python train.py --hidden_act="bilinear" --balance_bias=true --lr_head=0.0155 --warmup_steps=345 --decay_shape="linear" --final_lr_fraction=0.02 --batch_tokens=32768
Below are experts of layer 3 (counted from 0) of a mixture-of-experts language model. Rows are named gate (a neuron's input weights, with its number), up (a neuron's input weights, with its number), down (a neuron's output weights, with its number) and show model dimensions 224-279. Each number is 128 + 32 x the weight over its row's rms, rounded and kept within 0 to 255.
Before each expert's rows: "gets" lists some tokens that make up at least twice as much of what it gets as of all text. This comes from a sample of Wikipedia text that the model never trained on. Tokens count by the router's weight.

# expert 19
gets: " |", " and", "|", "ing", "ed", " 0"
gate0 [139 144 107 116 167 142 164  98 151 122 145 166 138 144 106 153 113 140 125 156 176 142 151  68 132 188 115  61  86 164 124 153 149 125 178  80 113 135 106 162 115 140 127 115 136 115 126 115 141 182 127  91 155 116 156 172]
up0 [112 115 105 139 127 127 127 108  80 130  98  76 125 109 202 129 152  91 131 116 164 183 108 103 152 177 128  62 153 158 137 125  93  88 107  96 133 130  94 164 142  89  88 158  85 128 150 151 120 131 139 114  93 136 136 132]
down0 [127 194 133 110 138 120  54 163  89 106 118 135 117 116 145 157 119 154  51  94 116 139  97 126 150 153 147 156  70 144 101 130 166 165 127 125 128 139 200  99 156 102  81 171  91  55 110 163 146  63 100 138 177 158  85 128]
gate1 [ 86 135 103 117 102 134 124 127 128 120 105 154 191  82 146 165 135 139 161 138 114  96 167  72  92 138 151 143 123 162 122 201 133 102  81 167  87  98 164 174 147 115 201 160 149  82  81 124 118 117 111 146 144 107 130 144]
up1 [160 135 101 136 146 141  76  86 135 112 150  96 142 137 156 133 127 111  44 122 116  85  97 153 163  91 137 137 171 105 108 136 106 129 158 116 142 138 108 124  81 166  86 150  62  84 184 135 120  27  84  75  89  43 117  64]
down1 [140 134 156 116 156  82 151  80 195  58 138 106 130 120  67  80 103 100  90  95  95 168  99  88 110 117 125 116 193 179 159 178 202 224 101  90 124  80 190 105  76 142 149 119 144 120 130 108 160 147 152 121 146 125 128  58]

# expert 3
gets: ",", ".", "s,", "s", "e,", "s."
gate0 [109 115 136 120 114 187 173 110 129 144 136 202  99 127 104 121  99  86 167 139 143  90 140  73 201 214 132  84  94 158 113 115 122 158 168 131 187  31  98 180 115 162 135  98 148 150 155  75  85 163 102  76  93 112 170 143]
up0 [110  70 132 132  76 111 144 133 103 119 130 121  93 172 178  92 121 155 124 156 152 109  47 116 145 155  78  53 165 150 134  90 121 114 123 149 168  92 113 120 123 116 160 159  48 136 112  79 156 139 107 101 140 129 154 117]
down0 [109  95 109 124 149 131  63 133 170 107 140  95 113 114 168 143 131 140 146 174 137 119  87 124  92 114 130  90 131  62 110 108 128 187 142  94  95 146 134  86 150  94  61 100 125 105  42 190  82 131 107 119 192 158  70 136]
gate1 [140  97 110 134 128  83  50 148 118 118 139 124 186 126 139 201 158 109 140 159 135  95 167 104  75 124 173 139  86 105 117 132 141  96 149 175 158 151 121 148 107  98 130 170 104 140 134  72 143 109 122 136 131 105 130 181]
up1 [118  95 128 185  91 167  79 129  88 106 173  91 109 175 189 123 127  66  86 124 140 138  97 140 124 106 114 135 174  92 100 104 162 152 167 126 217 127  98  67 134 111 111 145 161 109 108 119 172  83 131  52 132 149 155  97]
down1 [ 72  49 110 146 132 156 166 180 118 131 137  74 121 106 142 162  96 158  84 157 101 130 109 135 145 108 125 149 115 127 110 103 165 135 112  93  94 122 147 144 117 142 171  82 121 115 129 136  78  86  78  69  98 159 112 136]

# expert 24
gets: " |", " and", ",", " to", ";", " for"
gate0 [154 124 177 117 114 207 197  89 163  92 152 176  51 128 140 137  97 119 145 120 128 130 151 110 170 160 121 118 134 190 122 125  86 130 197 107 129  84  97 174 138 116 112 101 153 164 125 103 140 150 163 115 112 111 146 111]
up0 [161  47 134 130 134 112 112 102  79 131 143 141  53 135 201 117 113 149 127 105 147 197 163 157 153 126 149 105 145 145 124 150  92 108 139 136 163 114  80 127 120  83 150 160  78 145 172 126 109 144  96 120 177 150 149 130]
down0 [108 164 107 138  38 108 106 146 135  71 143 168 137 122 113 148 104 126 143 183  92  97 115 166 151 135 130  91 147 140 165 138 173 173 118 108  87 125 149 139 103 111 125 137 116  89 113 126 142 162 164  56 145  86  69 144]
gate1 [ 98 139 106 107 110 115 133  95 116 162 126 127 148 117 153 169 117  79 127 191  95 129 194 169  94 145 138 152 108 109 107 119 162 145  76 174 117 102 119 176 147  86 128 158 131  88 138 102 159  95  91 177 128 120  95 166]
up1 [135 141 150 124 149  91  52 130 123 102 159  68 159 168 106 155 118 141 123  95 158 117  53  99  96 112 160 126 137  53 149 110 146 142 156 119 145 128  84  77  84 127  95 162 132  86 145 106 137 120 114  81 101 135 122  88]
down1 [123 128 127 118 153 124 139 147 120 129 139 102 101 172  95 126  94 145 142  81 138 195 111 120 143 133 113 110 119 196 139 129 168 125 114  99 168 110 102 119 106 130 161 171 136 125 186  83 119  96 122  70 120 176 129  89]

# expert 20
gets: " |", "|", "-", " the", ":", "The"
gate0 [150  75 122 159 136 163 177  55 109 159  56 182  84 132 137 131 120 117 140 127 169 121 167 116 149 131 134 111 127 218  84 169 135 123 138 115 142  36 125 126 103 166 130  86 120 128 115  85 145 151 137  92 103 157 141 158]
up0 [142  67 171 183  74 119 129 126 119 151 119 121 123 147 220 174 139 190 146 119 103 130 128  99 124 200 132 132 153 142  99 133  59 119  98 114 108 123 121 107 128  89 148 176 117 176 167 140 120 155  93  93 153 129 150 133]
down0 [167  96  57 142  90  94 102  84 117 105 140 135  98  82  57  97 166  65  63 103 118 179  96 148 117  92 117 136  93 175 186 116 111 146 126 170 106 142 145 102 142 106 121 105 147  55 103 146 177 113 121  71 154  74 103 124]
gate1 [ 98  43 104 114 116 119 144 126 112 138 122 108 188 117  96 156 143 154  95 157 113 133 166 114 126 148 144 160  76  82 105 154 145 137  75 173  71 125 142 166 164 108 129 152 127 121 116 114 142 116  91 157 167 158 120 195]
up1 [176 153 132 134 122 125  34 107 103 109 200  72 109 129 161 185 103 125 134 144 158  66  94 142 114  96 129 161 188  74 104 124 137 138 168 162 194 113  84  77 115 137  98 175  96 128 162 126 145 125 132 107  98  95 134  76]
down1 [ 97 202 105 133 109 107 104 136 114 114 140 127 126 125  80 164  85 160  77  86  94 146 106 128 131 124 128 146 102 194 145 175 130 150 112 120 144  78 100 116  90 167 164 106 123 134 138 110 120 150 118 100 127 129 103  62]

# expert 14
gets: " |", "\n", ".", ",", "s.", "s,"
gate0 [154  94 115 134 133 203 138  81 133 148 143 141  52 102 137 141 141 139 144 142 167  99 153  81 151 133 114 114 121 174  78 133 106 118 148 126 147  64 108 187 204 156 148 105 129 166 156  76  76 119 173 111 108 139 221 130]
up0 [207  63 151 168 125 106 101 160 145 113 102 105 110 130 144 157 123 130 106 142 131 182 164 219 150 122 128 102 157 104 132 132  89 127 111 132  90 114  80 142 102 108 165 167 100 178 170 103 120 158 118 120 140 160 156  88]
down0 [160 126 111 170  86 151  60 146 115 138 151 173  50 150  99 116 153 140 145 114 127 119  68 120 151 148 146 106 117 130 122 115 114 187 203 107  66  86  76 101 117 111 119  98 127 108 125 155 140 161 124 102 181 153 118 134]
gate1 [148  61  91 117 135  93 114 117 115 176 138 139 186 137 135 180 152  81 131 151  86 118 161 138  96  94 156 154 122  99 115 140 153 105  82 172 133 143 155 188 136  98 152 156 112  98 125  84 148 129 123 183 137 150 121 191]
up1 [139 149 166 139 143  94  63 111 116 119 174  66 109 145 123 146 101  99  93 126 166 104  81 132 135 130 119 169 168 100 163 117 113 122 141 182 175  91 124  76  98  97  98 187 100  85 138 129 145 116  79 110 122 127 127 117]
down1 [102 145 100 137  94 135 152 163 181 110 125 123 105 135  92 130  91 110  79 154  92 176 125 149 111 144 152 128 154 131 148 146 143 117 153 107 151 142 160  99 122  94 189 122 137 117 129 141 148 110 174  97 134 132 180  58]

# expert 6
gets: "\n", ":", ".", " the", " in", " a"
gate0 [117 128 128 125 107 144 160  72 100 161 149 199  98 110 175 135 100 125 116 136 150 148 125  97 130 126 130 130  84 210 101 109 121 117 138 116 148  88 134 151 109 166 104 110 161  77 115  92  94 201 141  64  91  85 167 147]
up0 [150  42 163 122  98 156 115  48 122 115 140 134 118 111 178 127 108 112 142 157 156 216 123 157 132 146 170  52 108 134 112 195 116  99  73 121 120 149  95 105 135 101 157 148 100 131 108 125 120 112 144 108 129 133 139 175]
down0 [205 148 104 140 115 133  84 146 118 117 119 170 143 207  92 200 164 158 154 134 141 124 124  92 122 140 124 163 126 152 153 177 147 108 198 141 102 116 172 104  95 104 126 148 138  45 129 142 111  69 147 106 166 145 128 100]
gate1 [ 97  64 124 132 119  81 131  93 125 117 117 139 164  93 149 176 160 115 116 162 103 148 174 114  87 131 164 184 103  97 136 157 126 100 127 190 105 135 176 156 155  85 151 168 135 105 132 113 141 170 100 198 143 161 108 176]
up1 [142 145 103 167 128  95  52 150 112 105 146 106 144 149 161 145 119  76  91 150 153  50  44 110  94 110 121 133 169  91 142 132 141 137 180 121 193 160 110  91 122 110  85 156 124 124 136 138 180 117 110  91 145  98 146  74]
down1 [102 110 146 149 127 125 155 135 114  88 119  74 124 130 157 117  87 143 144  68 113 162  76 139 115 136 113 105 148 118 142 181 129 156 130 109 146 113 127  83  87 127 181 153 148 132 118  95 100 197 198  68 103 107 147 126]

# expert 17
gets: " |", "|", "-", " 0", ";", "L"
gate0 [134  88 123 117 140 168 186  97 118 190 114 165  96 159 153 156 128 173 161 114 180 137 132 110 168 164 122 121 100 170  89 191 154 141 151 116 188  65 100 200 103 117 162 100 122 142 150  56 133 187 117  75 120 126 176 150]
up0 [163 110 119 157 105 150 141  62 109 123  76  93 131  91 218 181  92  98 142 127 120 160 135 115 168 157 130 127 134 173  99  89 113  73 124 142 100  77 116  95 124 110 169 148  85 128 148 123 165 125 132  90 157 130 145 131]
down0 [100 113  89 126 134 140 116 127 147  97 203 173  69 152 182 103 148 143 124 142 122 150 117 110  84 128 113 103 126 207 132 134 127 188 152 143 151 193 130  78 137  88  83 166 129 107  90 151 162  70  90 126  58 133 134 147]
gate1 [165  75 122 154 130  70 130  78 114 147  72 150 180 128 145 172 141 122 146 121 105 164 178  78 132 110 144 182 120  95 120 153 160  57 129 147  84 115 152 155 130  92 102 161 167 139  97 141 155 142 147 169 163 161 113 209]
up1 [169 117 112 147 131  59  74  90 105  98 148  36 119 138 156 169 112 126  75 156 134  78  63 135  68  75 113 135 140 115 116 115 151 150 190 180 178 128  87 115 160 104 101 166  87  89 142 115 154 107 113 124 134 129 135  95]
down1 [146 160 137 179 114  93 150 136  93 116 129 163 143 131 130 125  76 132 107  94 113 126 120 178 184 125 146 131  99 163 136 111  82 117 132 105 145  91 116 154 105 129 160 132  98 146 135 173 124 121 168 127 135 131 127  85]

# expert 18
gets: " of", " to", " by", "8", "6", "-"
gate0 [114  82 106  98  89 162  94  74 159 119 138 181 115 103 138 135 130 116 113 158 122 114 133 118 122 165 138 127 104 223 105 167 160 122 169 120 158  54 112 166 142 125 113  85 109 163 124 113 164 192 157  91 118 122 190 170]
up0 [134  44 151 144  93 116 101  79 135  81 153 134 125 147 199 121 125 151 131 129  95 174  80  93 186 158 121 146  89 156 141 155  73 157 128 103 120 109  90 113 151 120 120 208  66 147 167 132 125 103 138  92 117 146 159 112]
down0 [ 79  76 100 153 131 136 121 148 189  70 122 110 103 157  51  80 133 133 104 132 177 126  83 161 138  93 116  74 110 134  69  73  47 133 153  76 136  92 119 117 114  79 131 109 137  98  79 171 127 159 109 145 181 128 117 100]
gate1 [140  97 139 144  73 118  84 125  89  94 140 153 170 129  98 146 180 129 137 152  87  53 182 114 118 126 149 153 137 139 137 128  87 142 145 189 128 120 153 116 111  73 153 203 100 131 176 107 145 122 121 180 162 107 116 153]
up1 [149 152 132 147 173 121 106 107 116  88 162  73 104 149 138 144 190  61 108 112  98 174  77 157  57 110 163 121 156 117 137 133 148  93  75 140 186 149  68  92 137  88  58 143 106  81 128 147 135  89 104 124 155 126 136 100]
down1 [132 142 149 103 123 147 178 110 136 142 104 114 156  61  75 145 135 141  91 132 166 144  91 127 150 154 146  80 112 178 108 132 146 152 122 113 122 148  93 137 111 107 163 151 125 164 164 208 142 109 116 140 153 130 128 114]

# expert 1
gets: "-", "|", ";", "M", " T", " b"
gate0 [123  74 136 145 151 189 168  70 100 145 111 116  99 134 105 143  72 164 106 100 176  79 132  79 142 143 144 100 103 209 118 169 162  80 152 131 176  87  79 149 117 115 114  61 124 107 117 140 150 177 129 109 140  73 166 127]
up0 [126  98 133 131  89 133 149   8  99 107 126 179 116  89 137 185  93 108 150 172 126 124  83 132 178 141 140  94 117 140  96  65 115 121 104 111 132 102 103  92  99  92 131 204  74 118 151 128 102  99 131 120 106 147 154  78]
down0 [101 132 124 100 129  99  90 160  92 128 187  92 123 112 202  99  98 137 122 107 146 175 104 140 144 129 113 118  89 135 103 136 145 135 140 121 111 116 141 118 121  37 110 156 112  90  74 166 158 175  92 104 129 110 111  95]
gate1 [ 97 141  30 181  98 129 102  97 128 114 118 142 177  85 155 201 136 125 112  90 128 124 193  96 133 123 125 193 153 183 145 160 117 133 172 161  79  78 180 123 130 129 168 181 129 136  99 148 167  97  85 175 145 147  90 117]
up1 [ 86 125 118 193 163 101  55 118 112 122 139  95 155 148 163 156 123 128  86 159 129 102 112 149 109 127  94 167 109 129 115 119 152 139 170 163 158 122 118  68 135  98  73 156  63  95 115 152 152 128  67 140 127 124 130 115]
down1 [114  94 115 175 130 136 154 141 129 112 155 112 170 123 162 148 134 132 113 118 105 130  59 137 149 145 141 126 107 164 150 154 135 182 120 118  98  59 128 121  89 160 189  97  88 117 106 178 132  83 139 100 121 100 166 122]

# expert 16
gets: " |", "'s", ";", " comp", " team", " round"
gate0 [127 116 109 130 118 180 163  76 124 142 121 232  91 173 123 151  63 104 120 180 179 102 151 131 141 127 107 130 115 159  99 165 136 101 127 120 143  71  99 171  75 111 125  92 130 155  90 119 130 132 129 142 106  49 197 178]
up0 [169  48 157 145 136 121 140 133  86 116 127 104 141 100 146 148 146 106 148 161 134 144 132 109 171 168 133 122 133 203 115 132 142 131 113 120 130  93  99 144 161 133 119 189  72 137 182  98 136  89 156  93 109 116 146 121]
down0 [132 111  36 130 107 109  97  98 104 158 104  89 103 130 164 141 149 197 152 104 115 100 122 114 104 168 148 144 114 141 183 143 100  98 188 141 111 128 135 140 110  87 102 141 108  77  98 135 134 154 162 121 186 134  36 105]
gate1 [123  90 133 117 103  84 110 113 100 123 122 128 184 122 110 168 116 124 111 159  75  83 208  94  87 134 162 148  90 147 153 134 138 137 116 143 107  99 205 177 102  92 148 140 116 119 181 100 139  96  95 157 156 109 154 185]
up1 [176 152 136 184 134 103 108 140 127 118 126  69 130 161 158 145 163 113  86 106 132  91  58  83 105  79  91 141 162 104 151 100 220 128 156 124 113 146 127  81 127 114  87 138  70 116 143 174 146 133 113 142 115 130 140 115]
down1 [ 84 169 114 182 136  88 121 148 140 114  98  95 181 117  95  87 132 134 117 116 102 123 136 114 110 153  90 126  99 134 139 150 106 221 121 104 165  68 114 137 101  99 164 103 103 148 144 141 139 110 142  87 109  98 181 134]

# expert 5
gets: " the", "-", " his", "'s", " her", " f"
gate0 [ 90 121 155  98  67 148 123 110 116 136 136 158 111 117 153 152 138 101 158 169  88 102 175 102 153 187  92 116 123 198 123 191 110 107 135 105 179 125 129 162 141 108 137  64 138 140 122 131 174 153 114 149 140 163 135 141]
up0 [125  16 101 141 104 105 112  67  97 124 135 115 177 111 173 111 150 125 107 113 152 155  55 120 116 181 112  98 129 159 136 104  94  87 146  83 160 114  84 103 144 127  99 200  98 134 147  71 134 145 122 130 146 110 134 140]
down0 [100 152  99 157  89 123  70  46 124  72 143  85  95 132 141 111 115  82 121 168 105  83 107 166 140 116 142 150  97  75 161 127 186 124 156  78 153 130 102  81 146 131  79 122  95  90  99 143 160 168 147 113 162 162 106 101]
gate1 [136  84 138 163 159 102  98  52  77  94 175 146 153  85 163 175 158 144 107 139  94 111 157  96  92 137 152  96 135 122  64 120 120 186 123 148 144  97 141 149 153 100 174 176 128 166 169  88 138 136  84 123 151 139 141 140]
up1 [142 117 112 105 109  86 103 131 142 131 156  99 117 149 140 110 145 119 124 124 148 116  99 121  93  96  93 137 112 112 165 128 167 108 135 133 177 154  97  97 155 121  83 165  99  82 162 150 146 119 102 101 142 156 122  86]
down1 [ 79 135 124 168 141 108 142  79 190 154  95 139 162 133  20  88  95 178 117  68  91 134  96 172 129 134 142 114 122 118  88 124  83 123 112 110 138 152 115 113 104 166 156 127  51  77 191 141 142  89  96  92 149 150 130  62]

# expert 21
gets: " |", " D", " G", " B", " 0", " M"
gate0 [118  48 111 140 132 143 153  90 150 134 139 135  93 147 119 167 102 139 132 117 112  76 127  65  99 169 146 121 135 171 114 144 143 132 106  77 211  97  95 170 113 185  71  88  69 113 138 105 107 154 165  98 142 125 188 116]
up0 [118 112 113 134 116 137  87  60 108 101 126 106  87 167 173 146 121 110 130 128  97 104 125 136 144 133 152 122 170 183 153 159  77 160 104 103 196 120 122 121 133 109 130 198  77 185 154  96  98  85 137  89 152 110 152 114]
down0 [104 118 127 117  81 126 142  88 162 119 190 163 103  84 152 203 138 131 120 113 195 109 102 141  71 111 153  77 131 137 116 100 109 125 155  96  66 110 162 144 112 109  90 179  97  25 107  59 218 141  92  92 167 143 136 134]
gate1 [173  80 103 157  93 112 114 128  85 113 141 157 170 124 148 188 129 126 113 173  83 112 114 144  91 104 151 175 129 120 111 149 158  80 127 214 137 125 178 142 143 113 146 190  98 123 101 131 164 118  99 167 170 110 129 161]
up1 [108 129  85 181 140 121  66  85 113 153 121 103 182 147 135 164  97 102  62 136 112 107  82 152  51  92 114 141 141 135 123 129 194 124 145 136 143 138  70  90 127  90  96 156  95  93 144 144 184 117 111 118 162 140 144  85]
down1 [128  64 127 146 141 141 180 142 121 132 146  71 150 119 167 112 152  99 105 147 120 145  99 127 188 103 128 180 157 125 127 140 114 156  94 119 185  98  94 104  19 148 238 139 105 155 126 157 117 100 152 128 165 146 153 108]

# expert 29
gets: " and", ":", " the", ",", " in", " to"
gate0 [125  88 121 129 109 150 206  98 131 143 131 144 116 143 136 130 120 137 114 133 162  68 120 117 146 195 115 114 119 178 112 154 124 128 197 141 183 115 106 190 104 140 124  96 131 171 191  68 136 162 145  92  94  95 170 179]
up0 [136 111 141 136  97 136 115  66  97 154 108 112 149 119 176 170 124 142 120 117 139 172 129 122 174 166 151 121 124 128 119 133 103  88 143 120 173 117  72 142 129  76  84 154  58 128 136 114 126 162 100  87 120 105 133 101]
down0 [107  93 111 167 106 142 140 169 155 114 116 165 111 105  97 166 159 115 118 125 159 156 138 141 126 123 122 141 142 174 107 178 176 162 122 125 124 111 101  95 129  78  97 150 147 130  69 199 197 140 154 124 179 152 134  97]
gate1 [121 106 108 155 103 115  99  85  65 129 155 144 182 107 150 157 103 102 142 150  91 128 134  75 107  94 138 197 131 140 137 103 142 124 128 155 150 121 171 161 139 114  95 148 106 106 126  89 124 135  96 161 158 157 144 154]
up1 [160 126  79 140 139  38  63 123 136 126 143  45 151 116 139 135 127  82  35 101 135 124  62 136 143 118 147 115 171 126 138 120 107 131 112 158 214 115  96  89 101  91  88 139  93  95 145 154 190 129  94 131 147  97 124  91]
down1 [149  94 138 125 126 144 166 142 166 151 120 142 135 121  94 103 126 139  70 167 111 148 107 154 138 137 109 121 140 151 157 112 161 174 108 131 137 145 150 142 104 126 128 137  92 128 145 159 120 118 165  85 118 119  78  95]

# expert 4
gets: "\n", " in", " on", " by", " C", " for"
gate0 [121  81  91  68  91 173 111  91 106 115 123 151 131 150 121 155 132 116  99 134 135  54 132 119 133 163 131 134 127 183 130 187 133 153 193 130 171  54 133 146  97 139 115  87 113 161 104  67 194 178 115  84 113 101 174 160]
up0 [149  74 113 134 109 137  92  88  74  91  64 141 142 129 151 108 108 131 180 149 153 190  88 137 152 190 160  93 139 148 110 159 104  89  86 109 122  96 136  94 110 107 134 206  72  99 129 127 120 127  57  78 148 152 141 143]
down0 [127 169 108 149  64 121  49  32  99 138 171 144 100 212 139 107 179 117 113 125 141 121  92 137 136  73 134 129 140 116 147 121 172  82 135 109 114 157 172 186 152  98 150 178 136 133  98  98 156 150 141 118 176  91 165  84]
gate1 [143  60 132 163  83 132  65 128 128 103 135 128 179 124 132 190 156 142 137 172  95  86 182 124 149  97 147 172 125 129 121 143 124 123 110 148 135  87 176 111  98 111 157 159  96 107 135  75  88 119  72 173 125 124  96 130]
up1 [ 84 133 128 110 158  98 129 137  85 142 145  98 156 112 150  77 122 107 116 116 149  89 106 127 154 119 121 163 161 120 130 154 165 149  83 181 183 110 106  70 154  97  83 155  72 126 101 109 134  77 132 141 116 124 172 100]
down1 [ 87 139  94 115 128 132 199 114 157  97 134 116 168 105  88 109  81 170  64 128 127 187 169 146 127 114  84  93 119 178 133 107  85 168 136  59 154 121 141 102  98 146 189 136  87 115 132 171 137 141 123 121 115  72 127 128]

# expert 25
gets: "\n", "|", " in", " a", " an", " at"
gate0 [175 127 145 152 111 142 145 100 151 142  73 154  83 125 144 135 143 133 137  99 152  94 125 117 136 154 121 140  78 191 128 172 117 132 137  96 161 122 148 150 147 182 117 115 133 131 126 132 128 167 150  84 102  89 140 127]
up0 [170  57 156 178  96 127 116 125 117  92 117 130 133 134 180 138 103 138 144 169 132 187 127 130 158 138 144 135 164 199 112 167  83 110 117 115 101 105 112 119 163 118 139 178 113 134 191 110 100 130 145 110 132 146 107 144]
down0 [131 163  93 133 101 129 104 108  54 101  80 192  97 172 130 179 105 125  98 165  88 115  93 138 146 129 141 108 121  70 110 137 132  81  81 133 138 136 173 125 154 104 107 156 117 181  72 151 203  96 148 168 190 153 121 143]
gate1 [127  79 120 143 126 103  99 135  75 148 126 150 167  94 127 149 174 125 116 133  86  80 169 113  86 105 177 159 130 124 144 107  92 111 109 167  94 186 147 177 139 143 120 165 154  74 106 109 165 112  77 166 161 154  97 145]
up1 [152 111 114 154 127  82  53 101 131  98 159  43 113 126 144 113 137 117  83 149 110  80  83 128  98 128 125 163 158 113  82 157 129 159 145 168 150 103 127  33 154 165  75 154 117 113 167 152 171  93  92 108 160 116 126  97]
down1 [ 80 128 100 149 162 115 131 127 156 113 150 123 101 125 144 118 109 118 104  75  90 120 176 138 176 126 149 135 150 160 107 140 126 162 107 108 174  86 142 111  69 153 151  91 115 167 100 121 101 185  91  84 150 129 146  57]

# expert 31
gets: "\n", "==", "===", "id", " New", "en"
gate0 [123  94 139  85  94 175 195  87  81 184 110 121  99 106 129 154 101 142 112 173 133  87  89 136 123 192 117  80 102 172  86 137 146 106 138 109 130 111  81 131  92 125 126  86 147 102 100 130 143 131  92  84  67 143 187 131]
up0 [125  99 174 145 127 136  98  94  75 139 124 126 103 124 149 129 103 143 135 154 105 152 137 125 130 153 153  82 112 144 170 114 135 103 125  85 169  85 127 115 141 117 104 162  32 140 144 150 162 101 139 101 134 139 152  97]
down0 [132 108 164 170  96  66  77  95 124  95 214 130  65 131 196 167 130 119 154 184  77 146 159 151 103  72 134 124 146 104 101 142  92 135 160 122 147 129  74 118 105  77  91 165 102  69 101 109 152 181 157 162 148  97 118  81]
gate1 [167 101  77 152 104  68  42 127  85 151 155 146 156  99 133 203 154 147 100 139 128 178 164  78  88 107 176 126  78 112 119 163 150 136 148 174 127  97 108 165 130  87 133 162 154 114 121 138 136 129 125 140 145 146  71 152]
up1 [131 121 117 169 113 117  64  91 113  91 177  72 142 146 154 169 139  59  59 145 161 190 143 100 116 134 121 141 119 107 132 154 118 113 117 172 126 168 109  93  96  90 100 143 131  94 162 116 141 112 132  94 126  89 166 107]
down1 [154 103 137 101 123  65 181 172 190 138 102 141 144 136  86 149 155 109 112 129  94 192 156 137 134  75 116 113 153 185  95 133 199 209 114 108 127  79 142  68 110 135 209 139 115 148 120 155  99 110 140 145 131 140  76 135]